{
  "groups_per_token": 2,
  "head_dim": 32,
  "beta1": 0.95
}
Below are experts of layer 5 (counted from 0) of a mixture-of-experts language model. Rows are named router (the router's row for the expert), up (a neuron's input weights, with its number) and show model dimensions 128-191. Each number is 50 + 15 x the weight over its row's rms, rounded and kept within 0 to 99.
After each expert's rows: "gets" lists some tokens that make up at least twice as much of what it gets as of all text. This comes from a sample of Wikipedia text that the model never trained on. Tokens count by the router's weight.

# expert 215
router:62 42 57 37 37 36 32 62 31 44 41 59 49 36 43 35 60 66 65 28 23 53 63 35 29 34 58 28 40 43 63 58 68 68 47 73 62 50 23 55 34 68 35 51 38 83 39 62 25 68 78 68 23 39 68 94 62 65 49 57 62 40 58 59
up0:55 46 28 43 50 42 59 45 62 40 41 71 43 48 74 57 30 52 41 48 43 70 74 72 36 63 47 31 51 61 66 65 37 36 40 27 36 59 70 57 50 38 50 43 79 20 35 20 44 44 59 48 67 65 58 48 70 67 75 21 54 42 68 34
up1:50 29 35 43 70 58 37 37 46 72 26 45 48 42 50 44 47 61 55 30 80 35 65 82 35 75 45 48 50 21 51 37 62 50 59 56 48 50 39 99 58 22 68 60 63 29 59 46 57 35 31 50 44 42 50 65 28 77 40 53 82 68 48 35
gets: "j", "k", "n", "p", "l", "z"

# expert 199
router:59 38 43 56 39 66 57 48 29 75 60 78 64 47 57 27 57 63 74 35 62 66 56 42 12 46 61 13 20 36 67 53 64 57 34 72 47 37 19 56 49 47 71 44 61 52 43 63 42 65 60 71 53 20 92 76 69 74 67 55 65 44 38 47
up0:31 33 25 51 47 41 50 37 50 56 62 58 54 69 40 52 44 64 65 35 69 53 52 69 48 65 72 71 34 55 53 60 43 96 42 62 51 37 53 51 71 41 88 38 78 52 56 80 21 42 68 49 62 32 38 56 33 42 38 56 58 67 53 53
up1:44 53 70 67 57 32 51 67 44 63 51 70 44 29 50 39 58 57 62 59 53 55 55 46 66 48 32 43 39 40 36 37 47 58 31 52 23 21 19 56 72 61 48 55 46 48 66 59 51 29 63 69 29 34 69 54 28 49 71 54 69 27 42 57
gets: " 1", " 2", " 3", " 4", " 6", " 5"

# expert 175
router:56 46 29 52 63 50 56 51 45 45 71 80 81 73 63 37 71 52 35 67 22 54 70 29 43 49 35 46 28 66 67 62 61 55 48 38 60 40 08 72 45 32 76 42 81 62 71 55 32 56 61 76 39 30 66 42 64 46 51 37 49 29 49 39
up0:70 46 34 58 35 73 49 53 20 60 45 58 61 56 53 68 54 64 51 61 68 76 73 00 47 66 39 50 44 67 54 56 44 51 72 41 43 44 73 55 25 65 65 66 36 36 58 68 76 29 23 59 44 11 27 63 61 85 19 47 40 25 70 45
up1:55 40 41 38 96 51 39 47 29 67 60 63 37 80 36 66 49 65 46 62 52 51 58 52 54 56 46 40 23 66 26 53 64 55 45 39 39 55 53 65 57 36 12 54 72 62 56 86 68 34 42 35 69 59 63 16 53 72 15 34 63 35 69 23
gets: " was", " is", " be", " were", " are", " had"

# expert 41
router:66 33 60 40 71 36 37 63 42 41 37 69 47 43 47 45 51 67 72 30 30 55 54 22 29 24 63 33 28 37 69 65 81 55 55 60 77 50 39 48 34 68 54 64 31 99 19 55 25 75 65 72 31 26 59 92 63 64 39 69 58 37 45 55
up0:46 67 21 36 47 41 78 59 73 40 59 73 22 48 56 34 37 25 38 49 57 45 57 37 63 86 68 43 31 37 52 65 57 45 54 67 39 66 51 45 46 46 60 73 78 56 53 80 64 41 78 54 48 54 60 50 71 13 67 54 63 63 55 42
up1:37 56 50 48 31 45 71 31 30 36 57 63 71 56 74 46 59 20 70 62 59 56 59 44 53 66 78 53 46 33 57 61 51 58 47 40 61 46 50 29 58 57 64 12 44 34 26 43 48 45 54 41 61 53 78 46 65 45 80 43 76 68 57 55
gets: " t", " sc", " sh", " made", " f", " sp"

# expert 89
router:82 31 34 47 62 52 33 47 51 32 36 81 67 61 45 65 55 51 56 36 39 67 56 30 29 33 29 42 49 45 71 77 69 61 55 56 65 58 48 55 29 61 40 53 47 92 08 44 26 66 49 83 24 33 60 58 62 58 31 60 38 45 71 51
up0:51 50 36 52 56 71 71 34 23 63 61 61 48 42 73 49 67 48 49 37 58 65 68 33 36 54 68 28 50 21 78 74 48 45 52 52 46 75 46 51 58 15 75 57 88 46 45 47 46 58 76 72 41 49 68 67 71 50 82 53 30 59 40 54
up1:39 52 43 57 30 40 43 33 52 46 57 64 50 85 39 46 29 54 62 55 53 70 62 46 21 57 21 12 55 45 88 62 61 42 51 48 35 61 39 64 55 44 60 67 45 56 38 76 70 41 39 71 46 73 56 49 57 63 54 38 46 74 66 53
gets: ",", " and", " &", "),", " –", " /"

# expert 158
router:63 27 49 46 46 41 38 62 65 33 58 69 69 45 51 37 60 54 71 31 46 49 40 36 30 37 50 40 46 42 48 51 55 48 73 59 69 57 50 33 42 64 50 54 72 80 06 40 36 83 84 66 06 09 61 70 64 46 55 73 37 57 58 28
up0:45 49 48 73 22 53 73 34 39 34 45 59 64 41 45 28 42 47 53 55 52 54 72 66 36 68 52 59 54 46 68 41 43 29 54 74 47 56 52 64 50 43 47 35 59 49 45 28 54 46 60 34 45 31 48 61 52 50 32 39 48 78 46 79
up1:30 59 48 57 57 51 60 60 51 41 61 43 63 32 76 52 77 38 59 49 64 34 53 22 42 34 56 59 57 26 59 51 39 40 61 65 30 21 64 55 42 60 49 54 35 43 68 67 38 39 65 49 54 59 62 46 63 27 42 56 49 37 77 49
gets: "ed", "w", "qu", "ing", "ated", "ew"

# expert 74
router:28 41 36 46 55 41 50 51 46 55 53 60 65 45 43 42 53 42 75 40 25 67 60 39 30 32 65 57 11 33 69 56 67 62 61 40 57 66 26 53 52 45 65 34 65 81 39 55 47 67 44 75 57 26 89 46 76 82 54 30 52 36 44 37
up0:38 24 40 54 39 64 56 57 14 21 73 56 61 28 57 71 42 43 36 65 31 61 69 15 54 56 46 22 56 46 45 52 39 56 28 73 31 42 46 69 38 47 43 41 20 27 38 27 55 33 54 54 78 54 53 53 59 13 64 59 50 68 70 61
up1:25 49 41 59 59 68 74 13 60 37 50 50 38 94 78 44 36 77 74 31 48 45 61 44 59 57 13 49 34 43 47 65 70 52 24 18 55 82 43 53 58 62 51 47 66 28 64 52 61 50 64 28 72 78 65 55 31 38 46 21 55 37 51 65
gets: " first", " two", " one", " three", " second", " four"

# expert 17
router:80 44 23 42 54 45 37 49 62 43 60 73 45 46 34 47 42 56 80 46 38 52 56 39 27 38 28 06 37 57 63 58 49 48 58 51 54 25 67 62 27 65 60 58 50 57 31 59 40 67 74 70 03 52 50 99 57 29 53 69 67 65 67 66
up0:51 44 25 26 64 96 57 64 37 75 48 70 34 51 54 59 17 75 47 16 64 52 45 36 15 63 41 41 70 50 37 56 49 47 60 40 47 42 60 36 53 21 65 49 77 32 74 62 71 40 40 56 59 52 65 64 52 41 19 42 39 44 48 71
up1:88 00 23 44 38 62 47 18 67 35 46 85 57 64 45 60 31 51 52 66 66 17 39 40 33 59 71 40 32 41 54 28 60 28 53 39 36 58 69 70 54 67 61 62 58 38 42 53 52 66 66 73 36 31 51 44 56 48 48 57 56 68 51 28
gets: " U", "z", "U", "á", "ó", "aj"

# expert 80
router:72 49 41 60 61 29 44 56 66 36 52 79 59 55 79 39 43 40 42 41 42 50 78 48 20 25 59 38 33 39 57 56 50 51 31 51 56 59 48 50 29 64 57 71 52 65 26 59 24 62 44 87 36 46 59 56 61 63 34 59 49 50 64 65
up0:74 36 51 62 59 57 59 31 63 66 44 66 47 66 53 58 45 46 52 74 63 59 42 73 35 28 56 23 49 34 62 45 21 24 48 48 61 51 50 67 59 38 81 48 65 11 22 31 62 41 51 50 41 71 53 43 48 31 31 26 63 84 65 16
up1:53 52 49 40 31 58 56 07 45 73 39 85 50 55 58 62 42 51 57 60 68 49 62 59 57 19 37 46 51 60 53 63 29 48 53 46 30 90 28 84 74 18 57 33 75 47 63 64 48 47 36 40 55 86 63 69 59 60 39 42 60 64 43 64
gets: " or", " n", " /", " more", " \"", "i"

# expert 105
router:59 45 58 61 55 42 45 33 47 41 56 65 62 45 56 55 33 76 72 11 60 68 57 24 08 58 46 43 21 59 51 64 46 62 78 39 75 40 27 56 31 50 58 44 58 84 58 54 31 55 63 86 40 19 74 80 60 38 46 61 47 62 49 56
up0:27 19 30 57 51 61 74 49 48 46 37 63 92 52 51 39 36 57 64 49 54 69 65 31 53 60 42 50 21 28 47 62 48 57 59 69 40 71 67 32 57 14 76 58 43 33 49 53 55 42 09 47 43 37 83 71 63 60 63 21 55 42 39 54
up1:46 29 57 27 34 61 49 50 44 62 59 61 31 53 38 40 50 44 48 55 33 68 34 36 45 50 58 50 42 71 36 51 45 32 94 74 53 33 32 20 32 52 44 69 52 53 45 47 59 43 52 60 62 54 42 57 59 08 45 31 45 39 50 31
gets: ",", " –", " and", " (", " the", " by"

# expert 25
router:45 55 48 62 50 32 63 78 32 39 53 84 83 38 61 49 63 66 57 49 32 42 25 66 24 61 43 46 45 37 70 58 49 57 54 42 58 76 67 61 48 47 69 80 66 81 16 78 55 66 39 85 21 32 82 46 59 51 61 58 43 55 43 76
up0:87 46 41 37 43 63 39 49 49 82 34 60 59 55 46 43 74 62 47 44 44 66 57 54 49 64 68 53 44 18 28 69 66 50 62 55 39 42 71 66 17 53 59 41 84 49 39 50 72 76 45 67 42 47 65 63 37 60 41 52 55 59 57 63
up1:46 62 53 56 69 57 48 42 32 41 49 57 47 45 52 32 38 67 46 56 21 57 22 36 32 46 56 37 36 57 52 48 33 70 33 34 79 71 55 81 44 41 41 31 57 35 61 38 51 47 58 59 70 53 63 50 57 67 55 31 16 52 43 45
gets: " a", " an", " one", " per", " no", " any"

# expert 29
router:69 31 53 44 56 39 38 71 36 43 57 73 68 42 52 42 43 62 80 39 28 64 61 35 27 18 52 39 26 37 58 74 61 60 57 53 73 52 22 60 22 60 48 57 34 88 43 70 35 75 65 82 18 26 63 80 65 68 41 66 55 35 39 60
up0:56 33 33 45 46 63 55 56 75 36 48 60 82 75 58 25 63 20 18 57 35 75 45 70 43 56 38 36 38 48 39 32 52 22 53 40 50 49 55 41 73 45 79 57 78 40 31 49 60 69 60 63 44 51 63 67 68 72 63 44 35 34 65 47
up1:49 39 50 75 68 69 38 66 54 85 66 54 62 55 69 62 43 63 49 57 21 62 75 48 38 82 42 61 70 24 46 75 51 35 55 57 31 43 62 45 61 17 51 16 66 67 47 68 70 70 33 83 61 47 59 34 29 25 53 50 39 65 70 66
gets: " a", " also", " as", " ", " he", " one"

# expert 30
router:44 60 33 69 54 30 75 51 65 40 46 62 76 71 49 45 45 46 46 42 18 66 61 45 41 51 35 45 44 38 65 84 48 84 77 49 52 58 51 44 48 32 63 44 42 73 34 78 43 73 30 73 47 29 72 58 66 37 47 46 60 30 35 58
up0:53 53 31 59 46 66 75 55 44 22 21 54 41 61 86 44 65 36 59 20 69 57 74 66 55 56 42 49 46 49 22 62 37 50 58 53 21 62 32 57 66 44 47 60 97 55 63 43 43 58 52 55 65 38 78 48 73 55 51 38 35 43 40 76
up1:58 63 20 63 49 39 63 52 54 51 40 58 52 39 40 56 40 18 51 43 30 73 54 64 37 58 37 31 34 45 92 67 67 63 87 49 54 53 61 38 59 36 44 26 39 50 67 57 41 50 58 54 51 75 67 34 64 28 53 61 45 53 60 35
gets: " University", " most", " part", " some", " List", " Act"

# expert 220
router:47 49 39 75 55 48 63 25 44 43 47 80 63 54 50 60 35 57 36 36 32 50 38 34 27 72 31 18 39 68 53 65 66 54 50 28 40 68 23 48 58 54 61 48 82 89 28 51 73 77 59 58 13 39 53 69 52 29 61 28 52 59 75 40
up0:34 51 33 56 50 74 36 64 43 27 29 58 43 51 60 59 71 49 28 22 68 40 52 63 56 42 52 31 60 63 51 60 23 49 50 41 40 65 49 60 56 57 57 50 75 66 55 58 41 29 53 62 61 60 60 64 60 23 47 67 48 60 51 49
up1:52 25 47 54 55 77 54 68 60 59 52 45 35 58 55 65 51 29 60 54 37 52 43 44 26 53 69 40 31 36 35 48 52 50 52 79 53 70 58 55 47 29 72 50 63 34 55 66 46 40 55 58 63 45 78 47 47 40 52 67 65 52 59 39
gets: "b", "l", "h", "p", "m", "r"

# expert 48
router:55 43 37 55 57 64 53 61 62 60 44 71 66 58 53 34 52 50 52 29 56 56 55 48 34 57 31 48 30 34 66 67 41 68 75 49 45 70 38 62 34 46 56 35 73 59 47 65 49 33 54 57 43 59 62 44 74 52 45 48 52 41 77 48
up0:23 47 42 50 61 32 69 46 85 73 51 44 06 47 58 61 60 49 54 48 64 42 50 54 79 42 67 49 49 41 42 78 52 60 50 67 77 52 53 38 67 39 25 48 39 51 45 45 51 61 70 50 45 53 36 65 48 30 72 62 55 58 34 54
up1:44 62 46 37 49 38 53 44 38 27 44 42 38 45 48 51 19 44 11 47 81 40 31 62 27 53 66 36 64 42 35 63 61 36 38 43 10 55 46 70 76 66 34 67 71 67 42 35 48 50 50 51 43 40 32 63 80 66 57 40 43 49 35 51
gets: " the", " The", "The", " @"

# expert 124
router:54 45 51 36 46 58 32 46 50 74 65 61 58 51 41 33 61 52 58 46 16 49 29 27 39 38 64 38 22 55 81 40 53 64 42 76 83 77 47 53 30 56 56 45 48 73 49 59 38 56 51 75 39 47 76 89 54 47 42 31 46 44 68 43
up0:56 43 68 40 43 88 43 77 72 45 37 56 53 63 76 33 51 39 35 41 48 47 26 50 52 61 52 29 39 35 72 33 48 43 76 65 55 52 54 77 52 44 63 55 41 27 60 44 41 59 48 31 38 39 56 22 49 37 42 29 44 68 33 31
up1:24 12 27 40 73 68 61 38 30 57 38 66 65 49 38 44 46 31 70 48 56 56 53 35 42 41 46 41 24 32 40 53 49 90 76 71 36 72 53 52 22 56 32 33 44 67 46 41 27 37 66 47 56 63 56 72 60 25 60 14 46 79 64 60
gets: ",", "\n ", ")", "',", " which", "1"

# expert 246
router:65 50 39 60 54 24 49 48 63 49 69 91 53 74 69 64 63 55 43 46 61 51 56 47 27 41 28 50 44 30 60 77 40 43 52 48 79 67 44 59 56 44 55 64 77 66 39 48 35 67 63 62 32 28 74 58 84 66 48 47 48 42 44 43
up0:74 52 16 55 31 44 37 41 69 53 80 57 46 20 50 81 68 24 40 49 71 37 17 69 44 50 22 55 35 50 36 59 41 53 49 50 62 31 46 59 37 38 68 58 58 52 66 48 57 56 51 27 53 69 53 39 66 39 53 62 40 65 41 20
up1:42 69 44 53 57 56 57 46 60 56 52 59 45 54 52 60 65 37 70 76 56 42 41 45 45 63 20 42 49 19 49 41 47 33 56 38 36 62 40 48 45 55 57 69 80 65 41 63 38 48 53 57 31 47 56 37 59 36 68 31 69 45 37 64
gets: " and", ",", " or", " &", " but", "),"

# expert 114
router:57 59 47 51 39 53 54 69 39 39 54 73 77 39 71 46 38 42 47 37 59 49 54 56 40 41 37 50 33 30 52 42 44 52 61 55 37 61 37 55 29 62 59 36 67 80 52 47 50 56 55 53 41 54 63 62 77 43 58 37 51 57 60 30
up0:35 73 51 69 37 38 56 32 25 53 50 52 57 68 24 45 41 71 50 45 63 52 55 55 40 69 34 60 38 56 32 41 33 62 48 26 51 62 64 63 28 52 48 49 88 51 42 67 26 43 57 27 62 56 56 45 77 53 37 32 27 49 69 42
up1:55 61 35 34 38 41 19 57 49 59 48 47 31 38 55 36 41 35 32 36 50 62 20 40 41 56 40 46 40 38 61 48 84 57 42 59 47 35 46 71 42 57 50 72 66 35 36 63 73 63 58 32 44 53 30 35 84 47 52 41 60 73 48 41
gets: " the", " The", "The", "the", " this", " its"

# expert 148
router:47 39 66 75 36 60 71 44 48 53 55 59 62 68 54 30 39 44 71 46 65 54 48 30 34 65 48 52 41 25 31 48 33 36 48 63 48 67 38 63 33 58 68 53 51 66 41 55 53 75 74 65 38 26 53 68 85 24 65 45 52 44 46 69
up0:35 52 56 65 44 40 54 51 39 75 50 55 36 49 45 39 32 51 50 56 48 69 57 36 61 33 54 48 63 26 42 49 51 40 46 44 16 43 32 86 82 15 43 71 42 52 38 85 53 60 17 65 55 42 51 62 57 34 40 42 34 67 36 56
up1:62 41 51 49 40 78 55 62 40 48 63 47 48 53 57 49 71 31 33 45 63 38 88 34 23 44 72 43 53 09 43 54 43 72 71 57 52 51 49 42 37 34 59 41 66 46 28 35 75 46 46 49 49 40 27 52 66 52 50 37 53 46 41 69
gets: "ed", "ated", "ted", "ited", "ized", " known"

# expert 140
router:57 34 55 48 57 45 46 63 74 59 61 67 60 48 45 32 35 68 83 47 63 58 48 23 38 45 62 41 30 33 77 50 68 54 50 44 35 57 47 99 43 60 50 59 50 70 15 63 14 56 44 57 45 35 59 61 57 32 40 48 53 50 37 56
up0:57 45 49 44 27 73 43 27 40 52 42 55 36 43 43 62 41 49 38 33 54 53 49 35 43 27 53 41 19 66 55 73 70 65 36 51 33 53 64 68 38 53 34 56 34 31 37 61 52 48 80 48 43 47 44 61 81 20 23 44 34 62 50 51
up1:58 84 29 50 46 81 45 37 62 72 86 53 52 46 27 49 09 87 58 62 56 48 52 44 47 66 23 46 64 44 34 65 61 45 43 37 58 14 54 69 48 34 25 51 51 39 55 60 35 79 60 62 42 42 70 42 47 48 52 20 41 68 38 77
gets: "ia", " States", " England", "ian", " France", " Australia"

# expert 56
router:55 36 54 32 62 37 43 62 39 53 43 70 56 47 42 33 52 77 74 34 27 56 54 28 29 24 52 30 29 51 66 69 66 64 51 54 79 41 38 53 31 71 43 59 41 93 29 53 36 69 58 72 31 24 64 88 74 59 50 62 63 30 57 51
up0:43 51 33 55 53 51 78 85 50 71 53 67 39 48 51 40 33 39 35 54 59 58 64 61 46 71 47 59 32 33 57 49 32 52 66 56 49 50 37 55 75 52 47 41 65 33 70 59 60 68 58 70 56 64 58 34 69 43 52 43 59 54 71 72
up1:59 55 44 47 37 74 70 49 61 44 94 67 34 50 61 32 55 34 52 29 22 65 47 53 44 42 62 34 36 33 80 46 45 19 32 44 54 49 60 55 60 65 59 39 24 66 37 64 27 23 71 52 33 43 60 60 48 53 56 54 51 60 61 58
gets: " 0", " T", ".", ",", ")", "C"

# expert 151
router:68 41 34 76 38 51 45 48 58 37 43 68 59 59 54 28 39 59 62 44 42 76 50 69 28 35 35 32 42 40 68 42 82 62 47 57 43 59 63 57 57 44 49 53 33 62 36 56 40 80 63 54 43 45 62 77 78 20 45 34 63 57 44 29
up0:56 56 81 57 13 62 91 45 53 70 56 66 26 49 58 58 50 64 40 56 26 62 58 84 60 53 53 29 56 15 35 63 62 41 72 65 37 57 70 32 36 46 59 42 65 38 66 51 47 49 65 44 41 71 45 71 41 44 42 35 33 45 66 68
up1:60 67 38 68 52 52 65 67 47 48 37 56 42 46 56 68 58 37 33 79 73 50 54 58 45 38 48 35 17 46 61 62 30 60 48 52 20 46 58 50 32 23 26 40 43 27 60 65 61 23 56 59 51 53 55 53 48 39 46 66 53 51 34 54
gets: "ia", "a", " States", "x", "ina", " Kingdom"

# expert 64
router:59 46 65 29 36 44 36 39 48 78 60 78 56 42 36 28 60 65 57 34 36 91 62 51 32 62 67 45 30 38 47 71 49 59 45 74 30 49 37 66 26 55 61 59 64 60 40 60 21 68 74 70 33 54 68 57 67 78 57 32 40 45 41 68
up0:55 44 35 64 56 47 46 55 61 69 58 69 53 43 38 28 45 25 37 61 44 58 53 54 60 62 53 32 53 45 66 45 66 80 63 21 37 54 54 57 51 24 60 47 80 40 63 42 37 18 59 53 68 22 64 61 48 57 69 64 35 82 55 44
up1:66 94 52 61 58 61 35 36 30 59 50 58 49 72 63 44 46 51 39 60 23 54 57 48 54 55 47 43 36 57 55 62 69 56 25 85 49 51 75 37 71 39 43 83 66 76 49 49 55 32 52 57 34 64 82 56 61 30 62 45 34 57 43 58
gets: " first", " only", " later", "ly", " also", " same"

# expert 214
router:47 37 42 45 81 61 47 33 27 41 71 63 55 42 75 30 38 77 73 27 30 52 63 25 36 64 61 39 44 47 74 74 80 34 57 43 66 70 63 54 35 57 56 66 34 68 39 64 30 54 66 51 32 36 53 52 54 62 33 52 68 48 44 52
up0:61 44 24 50 52 42 39 24 31 90 57 63 28 53 58 27 69 54 38 40 39 65 56 41 37 88 61 44 53 61 50 56 56 55 83 56 34 63 44 40 43 27 44 56 44 48 58 24 32 53 44 59 66 37 66 51 59 67 42 59 57 32 36 22
up1:25 61 45 39 48 56 52 36 54 60 51 53 53 71 48 05 57 52 86 67 73 34 56 56 46 78 40 36 55 59 61 82 59 35 94 16 58 52 40 63 56 55 70 41 47 38 40 42 46 39 73 38 62 63 62 68 63 53 36 42 51 67 58 51
gets: "us", " un", "ab", "ob", "im", " Ed"

# expert 168
router:52 46 77 71 67 35 28 59 34 68 40 71 59 36 45 43 36 53 72 34 39 67 43 38 23 58 75 17 27 52 52 69 61 56 47 46 56 62 34 66 12 69 45 53 35 99 47 79 35 59 50 71 39 26 68 90 54 65 59 53 50 44 50 56
up0:45 55 63 56 42 46 63 48 38 34 55 58 63 70 50 84 41 54 55 53 50 82 43 36 37 49 60 53 26 24 57 35 34 50 46 30 43 56 57 84 45 26 74 25 45 25 47 63 32 80 43 62 59 27 78 66 40 55 44 75 59 57 26 36
up1:64 54 32 55 42 60 62 35 52 62 48 64 69 40 62 36 42 47 52 14 64 51 58 40 50 62 60 49 53 21 69 51 58 51 36 64 36 52 24 76 53 38 38 41 58 29 51 45 59 20 70 61 65 27 61 38 84 47 70 64 65 49 64 70
gets: " ", "c", " con", "f", " inter", " dec"

# expert 125
router:56 31 58 44 65 64 57 59 48 47 50 72 46 53 54 39 53 54 48 34 39 66 42 40 37 51 32 38 58 42 67 66 58 39 64 49 48 77 51 47 76 57 46 52 36 74 34 53 51 52 74 61 42 40 74 67 44 37 51 47 43 38 63 31
up0:30 85 46 28 24 52 44 15 39 46 45 61 72 52 38 47 52 48 53 54 80 44 56 32 43 65 12 42 61 46 71 54 64 49 22 66 46 40 50 59 40 50 69 59 45 61 77 47 32 70 32 58 55 31 42 42 43 38 39 49 38 64 37 50
up1:22 65 36 44 40 35 61 47 65 56 60 34 44 55 55 44 47 66 47 53 32 54 54 10 43 61 32 37 58 41 67 44 50 57 30 43 42 70 36 59 72 65 60 68 78 37 70 67 25 19 53 40 55 26 38 38 47 64 59 74 64 38 05 57
gets: ",", "),", "\",", ".,", ",\"", "\"),"

# expert 44
router:44 38 53 44 51 62 43 40 41 44 51 73 66 53 51 59 49 51 35 38 33 56 57 33 30 48 50 20 50 36 57 67 73 37 59 54 71 51 45 55 72 62 41 45 37 85 09 59 40 39 81 71 43 63 57 54 57 73 56 44 55 45 79 59
up0:28 50 57 49 61 66 46 25 56 50 63 59 47 64 75 69 37 47 58 51 54 64 39 64 33 52 30 61 42 48 82 51 51 41 56 64 50 52 40 52 61 49 38 91 44 43 24 73 62 48 47 55 72 65 54 24 43 22 22 32 48 58 38 66
up1:51 34 46 78 69 72 48 69 49 30 63 62 55 50 66 57 57 72 46 49 45 38 38 35 52 64 42 56 53 64 66 40 68 42 33 49 72 25 58 65 65 41 48 74 45 57 21 64 58 40 44 93 50 43 71 50 57 36 15 59 58 50 65 57
gets: " T", " t", " Sh", " sp", " sh", " l"

# expert 88
router:70 36 38 51 61 40 53 54 28 74 48 69 51 56 34 47 54 49 48 38 34 84 48 35 38 53 49 41 34 41 36 67 51 50 45 63 63 52 42 59 45 51 58 61 48 96 40 56 28 61 55 87 25 34 52 67 60 27 38 59 44 44 78 59
up0:45 36 20 73 49 56 63 47 47 79 83 63 44 83 50 52 47 44 54 36 47 13 56 72 37 29 60 57 19 70 50 59 41 25 56 26 62 70 49 42 54 26 32 49 65 30 31 41 45 54 78 78 79 65 21 33 83 38 16 34 45 35 62 71
up1:74 63 44 77 58 57 52 57 69 52 68 57 67 28 39 49 38 30 49 48 64 56 41 33 29 70 75 49 40 60 35 38 31 63 56 29 34 42 74 77 50 58 69 65 64 65 65 40 20 52 67 63 34 33 67 61 20 50 58 54 90 46 40 40
gets: ",", "=", "),", ".,", "},", "\","

# expert 231
router:66 30 53 50 60 43 32 51 57 39 49 72 59 42 31 35 49 62 66 35 34 56 55 34 24 41 58 28 36 42 66 57 68 61 65 50 56 47 44 46 27 77 44 51 42 94 28 67 33 68 58 78 20 31 61 89 58 57 38 51 61 30 58 51
up0:62 46 45 41 36 48 55 48 38 25 55 68 61 58 40 60 11 32 42 57 52 55 48 50 50 68 26 22 35 56 81 68 64 52 89 48 46 52 51 62 65 56 59 46 69 64 48 58 55 51 38 35 60 57 41 47 54 28 55 32 54 37 63 33
up1:36 62 13 46 38 54 66 38 32 76 59 83 48 51 46 45 64 48 35 61 45 48 50 43 28 81 32 07 30 59 55 72 21 47 34 48 49 54 58 63 90 19 70 47 40 49 42 57 27 54 49 61 50 53 44 46 49 59 65 49 47 55 55 58
gets: "us", "a", "i", "is", "on", "ia"

# expert 139
router:62 36 61 34 67 50 35 56 32 37 47 74 57 41 36 37 50 75 67 31 26 50 64 26 24 22 59 35 26 55 77 70 61 71 44 51 71 44 24 52 28 66 53 68 50 92 30 60 19 70 67 80 33 31 58 81 68 58 39 40 58 25 52 53
up0:47 14 36 37 52 81 62 41 45 58 44 35 43 92 68 36 60 30 58 41 62 43 59 41 55 73 67 34 81 53 39 39 31 24 55 37 29 57 78 70 35 48 49 66 38 23 52 63 40 69 66 53 90 49 64 44 51 31 39 54 41 15 48 28
up1:44 29 59 54 47 49 59 53 46 53 37 68 44 52 56 59 45 72 42 51 43 24 62 41 47 63 50 31 40 50 50 38 63 61 74 49 58 43 61 67 45 29 67 24 57 43 54 65 35 56 55 86 46 44 53 26 54 54 75 79 35 70 62 63
gets: "th", "\n", " 1", " 3", " be", " 6"

# expert 202
router:55 25 60 40 64 48 24 73 41 47 60 69 55 52 31 35 58 76 79 32 31 64 58 28 26 21 52 29 35 45 66 66 60 69 46 54 65 47 29 47 24 65 38 62 37 89 35 63 24 70 60 66 32 22 60 90 67 64 38 59 59 30 54 42
up0:36 39 58 46 35 70 85 89 61 32 50 51 56 60 44 67 60 65 36 57 55 65 44 44 42 85 47 40 51 49 42 52 47 26 49 45 54 68 56 69 53 46 71 35 45 46 65 92 34 30 58 53 39 42 29 41 42 49 34 29 39 48 25 27
up1:53 28 43 52 61 41 59 52 68 44 25 67 64 50 59 49 41 36 32 58 48 37 34 33 26 74 41 56 47 54 72 87 56 62 42 63 64 74 58 39 34 63 50 57 38 71 50 49 39 16 40 48 71 41 73 32 65 60 79 46 38 55 38 53
gets: " 1", " 0", " 2", " 3", " 4", " 6"

# expert 207
router:56 32 56 41 54 41 32 59 41 35 54 71 57 44 37 39 50 73 80 31 32 58 60 30 29 25 63 40 40 41 68 71 60 66 43 64 81 45 33 53 36 68 43 57 32 92 26 67 24 68 62 70 30 24 57 91 76 66 43 62 62 31 49 48
up0:67 55 47 52 49 74 70 51 41 41 84 42 71 40 65 37 35 35 51 57 64 60 69 79 47 45 76 20 36 35 27 62 59 39 55 72 55 37 69 72 45 42 61 52 62 55 55 54 31 74 40 75 63 41 61 56 70 43 65 46 60 42 60 59
up1:55 73 46 62 37 54 35 65 28 41 44 62 57 84 46 54 00 32 50 42 64 61 54 75 37 67 53 45 27 62 63 69 34 56 53 40 46 61 32 36 61 44 47 36 40 47 46 62 69 29 72 68 42 32 74 49 66 48 57 49 49 24 62 54
gets: " |", ".", " –", " -", " see", ")"